Weights of a small mixture-of-experts language model, trained from scratch on English Wikipedia: width 128, 64 GeGLU neurons an expert.
Below are experts of layer 14 (counted from 0) of a mixture-of-experts language model. Rows are named router (the router's row for the expert), gate (a neuron's input weights, with its number), up (a neuron's input weights, with its number), down (a neuron's output weights, with its number) and show model dimensions 64-127. Each number is 128 + 24 x the weight over its row's rms, rounded and kept within 0 to 255.
Before each expert's rows: "comes before" lists some tokens at least twice as common just after its tokens as in all text; "mostly gets" lists some tokens that are sent to it at least half of the time. This comes from a sample of Wikipedia text that the model never trained on. Tokens count by the router's weight.

# expert 59
comes before: "\n", " The", " He", " In", " It", " She"
mostly gets: " ==", "---|---|---|---|", " ===", "|---|---|", "\".", "|---|---|---|"
router [120 132  95 145 148  59 113 143  93 127  97 144 163 123 132 101 146 116 135 105 127 137 120  73 132 121 162 105 125 146 138 135 133 148 112 207  93 124 175  99 151 123 104  74 115 159 128 129 120 159 114 131 118 133 155 125 120 143 125 115 162 128 141 125]
gate0 [132 124 100 136 158 124 157 108  68 163 126 166 139 136 117  82 142 165 104 140 157 140 131 106 113 154  92 144 117 126 131 124  74 136 109 135 115 134 116 118 144 141 122 133 117 134 107 126 159 125 151 123 108 101 149 101 107 103 129 144 165 103 131 112]
up0 [109  85 135 159 152  93 114 176 194 146 158 102 144 133 133 179 125  87 137  82 157  91 137 149 129 117 184  80 100 104 140 168 151 125 101 150  76 156 163 124 147 126 117 122 111 135 120  96 126 146 116 140 106 116 162 124 137 114 137 141 145 110 117 125]
down0 [ 71 149 104 174 150 116 133 108 150 132 107 159 110 123 121 119 130 160 146 126 133 129 142 107 145 117 166 105 164 164  89 103 123  99 119 146 128 139 120 162  98 135 127 104 149  89 127 137  76 142  85 103 126 120 109 118 114 102 142 154 118 161 104 122]

# expert 13
comes before: " of", ".", ",", "'", " and", " in"
mostly gets: " father", " brother", " son", " students", " women", " children"
router [143 141  58 106 112  71 141  98 118 108 142 140 122 109 130 129 113 154  69 168 119  99 157 127 138 108 147  97 153 120 115 134  91 128 131 113 119 133 134  69 134 101 143 129 141 167 143 146  85 134 153 134 141 145 107 103 136 144 114  98 123 141 118  94]
gate0 [152 111 124 166 128 143 145 132 117 107 117 119 118  91 141 132  92 132 141  98 152 110 161 148 156 158 117  79 143 122 136 106 147 122 116 149 164 138 111 107 154 158 123 149 123 125 119 116 122 156 163 123 158 122 133 119  98 123  91 141  92 150  97  96]
up0 [126 156 101 115 155  99 125 143 138 108  78  97 141 156 117 109 210 114 158 127 115  85 110 129 152 130 156 138 141 123 113 166  95 158 144 139 100 137 129 124 117  73 148  99 137 134 137 110  93 116 106 153  90 149 161 139 114  96 143 136 147 148 144 148]
down0 [187 127 119 120 153 152  96 132 110 132 105 111 128 117  99 146 164 116 137 136 144  84 159 108 124 112 103 128 133 192 128 108 119 153 117 102 114 143 152 149 154  93 128 137 127 123 138 113  78 134 136 117 120  98 168 114  85  91  78 138 131 118 116  74]

# expert 61
comes before: " ", " he", " the", " she", " it", " they"
mostly gets: " September", " July", " April", " October", " February", " November"
router [117 156 176 161 139 121 102 135 143 127 111 131 168 141 125 150 156 109 143 102  62 125 143 123 129  89 112 144 108 101 147 170 146 166 136  99 106 153 137  76 137 181 124  95 106 137 100 153 111 117  62 116 109 162 165 139 136 129 127 119 119 132 123 129]
gate0 [175 101 112 169 127 162 114 123 116 131 101 147 132 130 146  82 162 141 101 120 157 109 119 137 135 120 125 115  88 183 141 154 106 150 161 162  89 150 120 160 147 119 121 164 126 144 128 118 120 136 142 108 104  87 132 105 132 109 170  87 112 160 130 105]
up0 [149 112 100 103 148 101  90 186 172 124  97 162 121 112 161 122 168 133 135 115  84 153 124 101 135 133 148 133 117 136 176 150 109 144 139 133 143 107 163 131 110 132 136 137 125 159 145 126 133  63 145 106 118 126 126 110 125 110 136 148 144 109 131 124]
down0 [111 164 144  80 109 109  99 147 159 119  95 125 159 119 129 136 110 182 170 110 125 137 102 117 118 172 131  75  97 102 153 122 113  96 108 146 124  97  88 121 187 117 159  80 140 175 139 164 175 146 128 148 126 135 153 118 123 136 159 113 133 149 145 152]

# expert 10
comes before: "s", "ing", " of", "ed", "d", "er"
mostly gets: " project", " campaign", " research", " report", " model", " author"
router [134 117  67 105 103  97 105 146 151 173 103 148 129 134 109 129  72 110 150 160 116 140 150 118 105 107 167 128  98 158 141 119  96  87 139 116 121 143 140 118 157 161  93 148 163 167 121 141 121 164 131 134 157 108 102 148 120 125 152 120 131 153 125 115]
gate0 [135 109 151 156 127 101 152  92 142 107 135 110 133 167 106 133 160 111 134 123 170 139  98 103 148 149 106 138 143 177 119 132 109  96  97 106 113 135 127 147 115 133 130  88 151 105 107 136 149 109 118 151 128 141 169 100 133 128 162 141 148 134 113 111]
up0 [136 105 139 126 115 103  91 119 128 146 135 104 128 134 139 140 154 112 110 114 124 113 123 114 117 128 125 145 147 167 131 111 102 112  78 138 129 131 128 126 156 116 150 117 128 129 105 115 151 150 102 189 159 163 119  79 152 112 157 131 151 154 112 118]
down0 [109 176 119 142 154  94 141 130 118 100 110 128 125 106 163  87 108 158 121 136 103 162 183 133 134 108 131 133 110 115  97 182 117 148  93 173 131 136 154 156 172 159 123 162 135 146 127 128 117 107 100 101 100 127 146 128 142 177 109 105 149 118 133  86]

# expert 56
comes before: ".", ",", " of", " and", " in", " were"
mostly gets: " people", " members", " services", "ations", " music", " children"
router [136 166  84 115 117  82 180 124 150 112 146 137 101 123 140 112 141 138 127 120  85 137 132 123 141 109 102  73 120 149 119 101  89 128 135 135 134 163  95  65 152 113 131 140 149 178 132 133 130  87 135 139 122 120  99 138 144 126 117 106 160 137 155  87]
gate0 [ 78 126  97 114 117 103 150 124 160 123 116 143 119 112 155 134  93  97 125 117 136 154 113 113 131 127  97 144 128 110 129 131 180 116 164  91 125 162 132 127 120 121 147 124  87 117 100 105 128 114 158 118 163 145 151 109 111 122 102 118 121  94 152 128]
up0 [101 147 167 138 132 160 131 108 116 156 187 116 169 132 110 146 137 144 126 153  99 138 146 113 146 123 124 119 106 118 146 157 166 132 159 139 141 158  98 103 121 144 110 156 143 128 135 118 156 121  65 139 137 139  89 139 105  88 101 119 157 151  98 161]
down0 [ 75 154 141 162 128 126 143 153 124 130 142 110 122 148 127 116 106 126 142 117 108 132 148 101 149 130 140 127 101 133 140 131 122 136 128 121 127 144 180 141  89 126 146 109 188 133 149 141 118 154 140 160 171 109  82 157 138 160  81 130 149 127 106 138]

# expert 37
comes before: " |", " (", ";", " –", "'", " The"
mostly gets: " ENG", "の", "^", " AUS", " ibn", "ย"
router [152  96 136 140 119 160 152 125  99  76 102 104 113 125  77 106 150  99 153 113 118 144  95  80 109 143 146 128 179 187 136 127 129 154 129 106 117 121 133 109 118 138 126 119 180 128 143 135 193 102 144 111 108 169 109 142 136 115 134  79 111 133 129 123]
gate0 [138 103 112  98 114 116 133 176 107 113  95  97 140 120 150 107 109 103  92 142 158 136 114  88 185 117 117 102 144 130 107 112 120 162 128 162 147 100 125 150 139 118  96  80 164 146 151 143  93 146 102 140 115 101 121 117 105 134 146 128  85 131 124 131]
up0 [140  99 176 122 143 150 112 119 162 129 160 151 118 128  78 133 150 150 210  83 140 107 158 164 109 117 137 116 121 128 115 140 134 127  90 127 124 135  99 101 115 137 142 158 124 126  93 159 134 125 163 114 119 145 156 131 159 112  97 128 142 135 148 132]
down0 [124 119 134 139  93 125 141 125 130 125 133 115 133 117 155 101 142 116 140 146 136 104 118 128 113 171 139 154 103 124 126 122 180 122 124 171 102 140 112 146  79 115 153 165 143 133  93 121 153 142 160 137 136 112 150 130 137 145 145 129 108 116 113 142]

# expert 55
comes before: "s", ",", " and", "ed", "ing", " is"
mostly gets: "frame", " fur", "cycle", "wheel", " hair", " brain"
router [129 134 105  95 108  59 114  92 153 111 121 130 121 103 127 119 108 157 105 123 157 134 101 152 120 148 103 143 118  91 144 141 108 156 137 101 121 141 129 122 111 111 172 148  79 133 116 114 131 161 138 104 157 152 166 144  86 163 165 130 125 129 154 167]
gate0 [ 93 111 172 129 128 142 125 129 122 119 134 137 126 184 131 125 109 100 143 135 148 110 150  97 109 102  94 105  97 159 126  98 101 126 153 129  90 131  93 143 155 105 111 132 155 143 113 140 130 124 109 172 113 150 133 153  96 140 114  89  53 123  85 146]
up0 [110 134 103 147 125 145 134 116 159 112 161 131 107 127 120 100 157 143 150 123 146  97 112 139 117 139 122 124 167 123 127 117 116 164 126 124 152 123 172 126 158 173 116 149 140 152 142 120 124 122 154 104 120 128 144 122 109 112 176 156 134 129 123 119]
down0 [133 109 132 104 146  87 112 115 132 103 136 142  74 133 149 166 168 118  93 147 148 131 128 133 113 124 122 128 137 137  73 139 120 147 141  81 175 159 145 121  55  76 108 137  84 148 111 126 107 115 118  94 150 134 118 149 132 110 100 108 115 117 104  96]

# expert 32
comes before: "s", ",", "'", "\"", " (", "ton"
mostly gets: "mber", "ddington", " Blood", "ttle", " Dragon", "cker"
router [118 134  89 110 128 100 126  61 121 131 120  81 131  82 147 142 151 180 147  93 143 151  86 200  99 106  83 162 163 117 127 117 108 134 118  93 116 104 173 121  95 140 145 117  88 166 139 149 152 138 127 135 136 118 129 113 138 142 130 158 149 133 148 172]
gate0 [139 106 149  96 115 150 115  71 154 144  81 131 102 120 148 173 125 129 155 144 105 139  93 125 156 102 115 150 143 131 149 110 123 128 109 134 118 118 136 160 116 148 119 132  86 118 180 148  86 103  94 141 133 177 150 136 137 121 144 146 136 150 144 145]
up0 [136  97 153  84 166 120 147 190 133  95 110 134 124 143 135 139 134 116 140 108 140 141 122 119 155 136 123  91  92 108  96 131  84 111  92 133 116 117 128  73 125 132 164 136 156  92 143 125 107 123 188  88 153 138 140 148  70 162 127 126 119 106 121 130]
down0 [131 134 115 150 127 130 100  92 120 161 114 132 156 118 115 116 126  84  68 145 100  78 106 138 121 134 133 142 150 114 143 139 143 129 146  98 154 135 161 129 145  88 107 160  73 149 148 114 143 158 125 150  92 153 144 102 156 122 105 134 121 134 125 100]

# expert 41
comes before: ".", "'", "in", "r", "ra", "re"
mostly gets: " No", " Y", " We", " Mr", " I", " Jr"
router [165 135 187 104 162 149 133 144 111  79 162 114 115  98 115 118 172 154 130 156 148 137 121 139 117 131 131 153 141 127 152  76 151 150 106 121 109 144 118 146 126 146 141 129 167 122  99  90 161  98  88 135 129  79 124 136 125 139 138  93 137 101  87 131]
gate0 [113 138  84  93 124 124 122 160 150 164 155 128 155 151 129  81 120 110 119 133  85 137 100 163 158 132 139 123 146 119 154 125 140 119 117 105 160  99 123 168 128 124 172 141 129 110 123 131 185 110 146 120 141 162 112 114  95 135 156 166 154 131 104 122]
up0 [135 127 159 172 141 134 112 107 164 124  99 130 123 168  80 159 126 149 126 113 157 132 158 110 119 131 172  74 117 140  96 133 112 135 144 124  79 147 113 103 112 119 149 131 151 142 152 123  97 171 155 154  96 115 124 127 158 122 113  91 117 111 135 116]
down0 [114 162  79 133 114 139 104 161 101 135 162 187  95 152 141 122 108 144 127 127 132 158  90 129 127 117 117 142  89  97  90 132 110 116 122 131 109 136 117 143  97 108 150 114  71  90 153 131 106 148 115 167 137 130 126 143 149 115 123 148 127 160 126  66]

# expert 3
comes before: " |", "1", " Team", "2", "3", " Year"
mostly gets: " Apps", " Votes", " Pts", " Candidate", "Gls", " Pld"
router [168 104 142 132 108 207 117 134 109 120 120  81 126 104 112 111 167 125 133 141 110  95 107 120 107 124 165  96  96 139 102 151 182 112 126 156 102 120 177 112 138 110 147 131 157 119 137 124 158  74 117  87 152 126  56 125 127 151 131 143 148 146 177 175]
gate0 [151 161  69 101  67 120 160 165 126 152 109 154 135 126  94 125 111 123 101 161 151 112 166 113  88 120 119 140  84 135 132 138 130 141 117 130 129 116 134 150 113 114 158 123 156 151 166 114 114 105 129 100 125 154 160 138 119 133 139  84 131 180 129 100]
up0 [143 123 136 171 102 105 183 177 126 105 120 160  83 103 116 148 152  71 109 101 106 118 133 157  96 135 142 144 160 154 114  91 141 164 122 119 164 124 124 157 164  92 103 123 138  98 122  91 149  94 118 143 120 145 141  89 148 127 119 128 148 101 141 167]
down0 [ 94 144 202 131 169 125 108 143 143 108 107 114 130 124 119  80 119 139 134 135 126 134 123  82 139 119 180 141 127 101  92 127 113 111 130 101 152 142 175 134 120 148 149 130 152 152 105 146 126 144 149 130 107  97 128 111 139 160 144 136 157 105  73 154]

# expert 17
comes before: " the", " a", " his", " her", " an", " its"
mostly gets: " among", "Despite", " gave", " received", " during", " against"
router [129 126 171 149 109 103 102 119 156 116  96 113 128 116 115 122 127 102 189  94 117 134 155  92 102 106 129 126 109 154 122 154 115 112 130 155 119 125  50 169 150 150 156 124 169 144 142  87 180 173 121 162  99 147 149 121 141 115 140 101 142  98 121 113]
gate0 [ 58 117 149 164 157 140  90 139 173  96 148 129 126 156 107 147 161 106 132  89 107 152 154 116 128 142 151 132 113 153 149  85 125 181 130 137 132 113 108 137 191  82 149 153 118 135 136 107 104 121 136 111 127 109 148 113 128 150 147 133 123 171 157 128]
up0 [151 152 105 110 109 145 147 120  66 122 145 113 110 127 169  96 111 143  93 158 119  96 125 131 136 142 104 171 139  89  98 168 151  97 122 130 120 135 131 110  91 134 137 168 122 147  86 140 134  83 131 149 142 161 108 115 147 134 107 126 147 114 118 135]
down0 [ 93 135 146 121 146 150 111 136 137 111 109 116 129 183 112  89 161 130 127 131  95 148 153 126 158 115 120  84 143 125 124  80 140 152 137 134  84 157  86 126 138  93 101 117 138 123 133 100 149 133 147 116 135 131 126 116 104 110 126  93 128 145 112 142]

# expert 4
comes before: "1", "2", "0", "3", "4", "6"
mostly gets: "⁄", "·", "–"
router [129  95 130 144 131 156 131  94 133 173 172 126 125 128 105 140 123 145 130  95 121 167 116 152 125 117 153 103 148 128 132 136 135 109 103 201  91 171 176 138 131 131 170 119 125 119 160 126 135 137  87 127 116 144  73 143 167 132 147 120 142 130 143 114]
gate0 [134 168 155 162 132 116 145 159 107 109 104 104 142 158 123 162 111 139  95 117 108 117  99 149  92 147 137 147 133 161 159 160  89 144 164 118 155 139 145 135  93 173 121 105 115 168 139 118 130 134 154 125 156 147 114  74 124 162 162 139 109 156 124 150]
up0 [ 99 142 162 132 133 129 128 139 128 118  90  97 138 120 144 123 104 145  97 123 136 123  99 154 120 121 144 151 176 130 173 100 127 120 124  86 154  77 169 109 102 130 149 127 131 138  75 143 176 150 103 111 165 138 105 130 122 155 103 139 152 111 146 151]
down0 [102 162 141 124 129 131 125 154 128 123 164 140 161 113 106 132 143 104 139 131 160 128 192  97 151 133  86 127 160 131  99 154 104 103 109 119 110 100 125 117  99 151 147 162 108 144 130 128 150 152 101 129 133  40 144  97 115 141 119 186  86 142 129 102]

# expert 33
comes before: "s", ":", " of", " |", "==", " in"
mostly gets: " episode", " version", "final", " album", " election", " medal"
router [145 115  88 130 103 113 124 115 130 109 148 150 133 149 115 143 134 108 159 113 104 137 119 163 115 104 158 102 111 142 129 120 122 121 104 120 135 176 118  73 128 119 122 132 154 125 103 127 120 151  87 147 146 179 100 141 122 130 160 121 139 157 167 130]
gate0 [141 132 120 135 114 135 164 132 143 147 152 165 143 106 101 141 147 115 101 105 115 159 105 151 105  79 102 125  92 112 145 170 151 165 108 115 122 166 120 148 158 122 137  81 116 136 154 130 105 142  83 127 127 119 148  83 155 114 124 127 135 106 151  89]
up0 [ 99 128  81  79 150 112 102 152 166 106  78 126 106 132 140 132 138 144 136 166 139  99 161 138 181 157 138 141 155 111 139 124 121 112 125 147 147 145 141 121 130 147  78 141 125 130 118 136 130 140 105 138 116  90 112 160 110 158  91  98 139 129 187 120]
down0 [138  95 144 129 151  84 123 133 131 100 132 149  74 121 129 119 137 131 174 159 123  95 107 104 102 145 113 120 138 130  84 139 119 137 134 111 131  89 122 123 165 127 150 148 139 108 146 161 114  92 124 143 104 162 126  97 104 118 132  94 112 104 126  93]

# expert 49
comes before: "°", "0", "′", "3", "5", "4"
mostly gets: "°", "′", "″", " sq", " UTC", "km"
router [108 153 162 154 154 161 142 159 123 115 160 144 107 143 118 126 112 140 141 152  83 141 103 148 105 129 117 176 144  91 128 135  73 151 114 138 143 115 147 104 109  54 133 124 108 102  85 120 117 120 113 126 123 169  93 126 168 110 114 133 118 133 167 145]
gate0 [164  91 123  98 119 140 133 137 140 113 119 147 119 137 163 181 118 128 124 146  87 112 134 129 101 119 121 129 108 105 141 119  99 107 113 111 135 117 147 125 164 124  82 111 128 124 136 123 115 153 118 126 119 144 128 133 152  86 126 128 147  92 106 118]
up0 [103 129 179 148 145 133 106 147 148 127 161  97 159 113  79  76 150 134 119  79 109 148 140 110 208 152 145 117 129 147  92 132 138 145 111 102 138 110 145 130 104 131 172 116 107 137 156 100 110  72 118 119 100 128 135 150 144 131 107  77 137 146 151 130]
down0 [173 148 126 112 154 156 156 165 109 144 150 144 158 119 127 111  89  94  97 132 107 135 102 131 136 144 166 144 114 121 148 107 135 108 134 145 133 110 160 129 105 116 113  94  88  81 122 111 138 159 171 160  87 126 143 149  94 120  89 140  95 123 130 133]

# expert 5
comes before: "-", "|", "\n", "|---|---|---|", "|---|---|", "("
mostly gets: "Al", " non", " ===", " COVID", " Al", "ा"
router [122  97 107 126 121 141 114 117  73 122 130 108 144 115 122 129 151 108 142 134 119 165 113 106 135 116 139 139 118 123 146 187  98 129 110  77 102 106 161 119 117 100 136 108 143 111  72 109 127 158 124  92 125  99 111 135 114 159 122 133 134 115 113 152]
gate0 [100 127 128 159 118 106 148 141 136 137 128 145 123 132 150 126 124 137  76  85 130 136  93 154 174 128  98 132 129 143 108 122 162 111 144 116 101 130 129 119 157 151 132 160 128 120  86  94 118 106 143 151 138 160 143  95 105 202 117 121 154 145 180 123]
up0 [142 143 103  91 165 127 108 122 112 139 136 148 105 104 155 108 134 112 113 142 141 140 112 137 137 134 151 142 162 113 141 115 120 101 148 131 136  93 107 112 131 116 186 141 135 131 166 130 177 126 166  81 144 162 172  97 116 139 169 149 146 139 128 149]
down0 [149 128 155 127 157 141 135  98 148 111 122 144 108 103 155 131 156 144 139 129 134 145 130 116 137 157 113 122 157 133 120 121 110 156 168 137 116 162  70 113 124 140 146 133 119 108 153 145 156 136 111 146 101 144 147  89 112 178 106 169 125 142 115 156]

# expert 57
comes before: "\n", " |", " (", " the", " and", " –"
mostly gets: "\")", ")", "\"", "})", ").", "]"
router [136 160 149 118 119 141 183 132 105  80  82 140 139 101  86 134 139 103 168 121 107 138 144 108 129 122 110 133 131  93 132 142 168 129 117 133 111 134  97 116 129 135 117 138 198 145 108 129 142 127 145 121 116 166 140 104 129 132 145  96 123 156 193  94]
gate0 [133 115 113 102 122 159 147 108 149 169 145 126 159 139  94 123 151 116 142 124 116 140 131 119 118 172 143 125 123 163 154  87 105 127 177 183 132 109 131 126 160 126  94 115 132 127 140 116 176 108  98 155 148 109 121 150  75 165 144 118 159 159  99 136]
up0 [123 135 133  93 144 134 134 145  99 165 156  83 147 117 121  88 173  92 127 115  80 124 141 154 133 141  98 121 110 103 129  92  61 153 128 120 121 113 102  99 151 110 125  96 118 161 127  83 152  86 118 140 131 134 157 115 141 147 144  93  96 125 106 104]
down0 [128 130 148 108 103 172 149  99 109 129 153 196 109  81 118 133 166 116 152 105 131 131 148 160 146 135 173 125 118 157 119 107 155 140 108 129 141 120 168 113  85 159 162 192 106 101 105 128 135  99 118 151 106 108 123 135 129 140 134  93 147 104 117 163]

# expert 2
comes before: " was", " been", " also", " is", " a", " be"
mostly gets: " been", " had", " has", " would", " they", " was"
router [122  95 101 153 123 134 121 134 119  85  82 132 153 137 124  97 137 144 130 143 149 136 129 132 114 168 138  92 130 128 124 162 114 153 143 140 103 158  91 142 178 108 122 133 135 134 122 104 112  85 133 100 110  93 137 111 146 145 127 132 113  87 139  93]
gate0 [138 111 142 124 156 155 110 131 150 183 140  86 107 113 149 162 125 105  84 189 134 129 128  93  90 116 134 145 132 133 148 113 157 169 129  95 107 166 131 143  85 128 121 164 136  98  90 166 150 112 126 111 146 118 111 159 141  83 120  98  98 140 145 146]
up0 [125 155 129  90 123  78 143  96 123  87 150 140 170 128  91 109 114 186 164 105 137 103 129 163 151 126  98 118 101 125 138 139  95 108 141 156 130 106 156 145 168 167 140 114 108 139 120 122  80 128 125 142 118 124 135 125 138 147 113 173 139 104 165 110]
down0 [175 171 125 157 108 160 159  96 174 133 126 127 132 169 170 126 110 141 145 116 137  96 125 116  93 168 131 155 140 119 104 121 102 127 127 164 111 116 133 141  75 117 118 156 130 116 100 136 109  68 146 142 107 115 114 130 147 123 123 142 139 157 162  97]

# expert 6
comes before: " |", ":", " of", " (", ";", ")"
mostly gets: " Total", " Country", "Note", " Language", " Website", "Election"
router [126 103  98 112 119 127 153 125 116 145 157  79 104  89 150 162 153 154 134  79 113 122  91 153 119 160 123 105 105 138 132 110 131 155  81  91 121 155  89 115  88 140 140 142 149 147 148 131 170 101 133 122 117 168  97 123 151 138 136 111 149 159 178 154]
gate0 [157 164 139 168 129 161 149 100 122 103 133 113 102 158 127  94 137 142 183  95 126 152 134 134 133 119 120  90 131  76 127  79 130 134 163  87 145 118 166 136 108 161 137 115 125 134 159 128 124  59 127 134 104 135 105 101 144 148 108 125 103 135 105 189]
up0 [163 116 195 110 121 100 157 110 136 125 127 113 113 154 109 106 150 119  90 105 112 156 137 147 106 130 137 111 165 124 166 119 179 134 128 145 143 155 133 129 133 121 142 160 107  72 145 122 133 105 124 123 116 154  87 135 118  96 148 147 110 145 117 158]
down0 [127 117 108 163 174 124 126  93 132 133 127 123 150 134  87 112 140 134 136  77 139  81 111 125 145 147 136 116 170 148 135  97 118 135 138  79 158 128 104 132 103 133 163  30 129 165 108 158 126 126 147 109 103  97 121 120 132 147  71  94 104 114 136 113]

# expert 19
comes before: " the", " ", " a", " his", " their", " its"
mostly gets: " during", " along", " around", " through", " in", " on"
router [ 97 121 196 102 118 126  89 117 144 121 121 101 116 128 106 117 127  99 146 140 127 127 145 116 123 113 103 116  95 140 115 133 162 108 152 158 122 121 101 137 161  83 124 130 166 163 125 100 127 158 107 137  86 143 160 139  98 136 115  97 120 122 138 125]
gate0 [133  87 120 148 142 141 174 167 158 143 137 118 137 124 105 135 127 115 118 142 125 166 150 140  92 136  84 132 127 155 145 162 155 117 134 136 165 157 146 111 121 104 145 106  99 105 104 130 178 124 122 125 172 123 131  92 148 144 102 142  93 139 137  91]
up0 [129  92 118 176 125 133 103 154 101 124 130 125 135 152  94 155 120  71 117 172 148 128 144 142 108 162 125 140 122 155 154 130 172  97 134 168 185 111 153 116 148 105 137 120 136 115 144 115 157 113  83 129 161 125 154 126 160 137 106 129 137 117 107 118]
down0 [140 117 137 145 136 161 100  97 106 131 125 109  77 132 147  95  95 142 147 135  92 134 174 151 144 136  92 133 123 156 166 125  98 105 116 112 117 117 122 170 148 136 111 128 141 126 136 144  84 111 171  92 151 158 102 142  97 120  94  83 139 151 143 172]

# expert 51
comes before: " ", " A", " The", " W", " K", " S"
mostly gets: "=", "←", "|", " ESP", " |", " RUS"
router [107 114 200 149 128 106 126 147 135 137 153 121 138 136 129 126 186 129 135 109  97 106 152  88 122 146 148 111 137 161 107 190 160 157 102 118 132  87 128 151  64 139 100 142 135 152 152 143 110 146 124 135  93 153 107 141 151 121 146  76 159 114 166 129]
gate0 [137  97 132 126 118 124 160 108 113 115  90 180 121 135 119 112 127 105 152 132 175 147 119 131 124 118 129  97 156 126 115  81 151 137  77 129 156  93 123  75 130 124 170 124 128 146 146 145  89 117 111 120 163 124 129 162 128 172  94 140 144 108 129 160]
up0 [147 126 137 156 150 118 120 102 149 139  93 163  95 100 128 114 112  99  99  95 143 112 142 117 126 124 150 112 139 155 101  87 126 133 113 150 129 110 156  91 138 123 179 116 123 124 126 134 126  97 117 146 136  80 124 146 109 157  91 117 193 120 131 128]
down0 [103 150 108 149  95 122  77 143 105 141 159 128 154 112 119 142 172 141 134 137 142 129 139 123 140 136 119 143 130 139 121 165 158 149  87 126 133 145 144 138 149 139 102 118 133 145 115 137  83 179 107 125 116 133 125 100 140 120 148 146 130 147 136 115]

# expert 48
comes before: " ", " \"", " —", " +", " −", " MF"
mostly gets: "|", "|---|", "|---|---|---|", " |", "@"
router [124 110 143 192 122  97 108 144 172 110 164 135 162 134 112 144 157 145 163  69 130 116 144 104  91  86 155 115 135 136 127 142 215 168 114 111  95 125 129 139 119 124 127 139 124 115 149 158  87 117 116 133 128 125  77 124 160 126 113 121 144 154 143 119]
gate0 [124 123 142 100 118 119 157 117 135  83 136 156 123 129 112  65 111 147 134 129 120 113 119 159 143 139 150 103 119 138 149 166 143  94 121 123 125 100 178 164 117 114 128 186 116 130 124 116  88 113  86 121 115 171 120 125 130 111 181 135 117 120 151 131]
up0 [140 128 105  91 101 120 125 104 117 156 134 148 120 112 109 177  82 133 108 128 139 157 139 153 105 146 135 110 139 140 121 152 167 149 122 111 142 114 123 120 147 133  78 114 130 136 133 126 107 141 132 136 164 146  74 106 157 153 109 140 114 150 148 112]
down0 [120 179 113 126 123 121 126 102 127 125 145 121 123 116 137 129 172 137 114  97 127 139 115 100 180  95 123 112 129 123  83 112 119 141 129 166  96 119  94 113 109 123 175 117 138 152  97 115 108  83 165 143 112 114 160 178 113 136 147 120 124 109 130 116]

# expert 44
comes before: "==", "The", "|", "===", "In", "="
mostly gets: " \"", "“", " “", "==", "‘", "==="
router [166  98 163 134 127 128 140 180 149 101 101  98 150 143 129  96 134 107 135  93  75 123 116 143 110 107 115 112 124  85 133 162 108 119 137 139 113 152 129 162 156 140 109  98 102 169 127 136 146 122  85 129 125 108  99  98 111 119 157 112 164 167 113 154]
gate0 [124 129 111 105 114 136  88 156 116 130 122 147 132 114 156 112 145 129 130 114  99 138 128 124 101 148 104 113 133 112 128 116  92 137 102 111 143 131 133 119 124 133 148 120 170 124 169 121  99 133 152 177  96 122 122 147 147  81 144 144 126 137 103 111]
up0 [148 131 133 115 148 159 116 131 115 127 122 142 123 106 137 131 140 109 133 134  88 159 123 147 109 156 110 112 155  64 131 133 134  95 119 107 116 114 144 123 115 110 161 111 141 118 143 149 107  99 148 155  99 141 130 142 155 130 143 153 150 144 142 138]
down0 [134 136 165  91  80 147 128 119 120 136 133 105 164 195 104 153 112 134 124 104 174 133 154 160 108  75 149  79 127 119 139  93 152 108 122 105 176 143 128 109 150 151 155 136 146 136  88 157 130 138 131 128 139  94 106  84 102 140 161 136 103 126 155 113]

# expert 14
comes before: " and", " the", " but", " which", " a", " including"
mostly gets: " and", " including", " or", " but", " while", " especially"
router [147 154 131 128 147  97 136 142 137 111  99 140 135 175 113 150 128 123 122 108 131 146 147  87 138 141  91 161 147 125 119 102 131 144 165 130 106 124 153  97 156 140 123 136 168 139 160 161  84 136  89 111 134  89 146 123 117 115 154 122 159 104  79  71]
gate0 [140 119 113 107 110  99 131 113 167 124 159 121 170 140  97 156 122 115 114 147 113 154 137 143 120 120  97 122 125 109  78 116 119 142 165 183 113 153  82  72 123 104 144  83 148 159 158 121 144 159 140 126 114 136 133 118 118 131 108 126 132 158  91  88]
up0 [116 115 105 150  90 134 146 124 116  85 163  94 150 168 116 116  83 130 109 142 127 147 148 119 116 144 141 142 149 132  94 149 137 138 118 156 112 170  75 110 129  94 162 115 140 149 129 108 132 178 135  89 132 123 161 129 117 132 155 116 113 127 113  96]
down0 [156 126 122 148 138 136 123 117 131 168  87 167 174 141 156 167 155 163 127 172 132 102 134 102 149 178 140 125 160 135 117 131 142 152 133 113 120 120 153 169  97 156 126 130 121 123 149 127 108 138 115  88  98  68 140 150 111 124  98  86 130 112 134 151]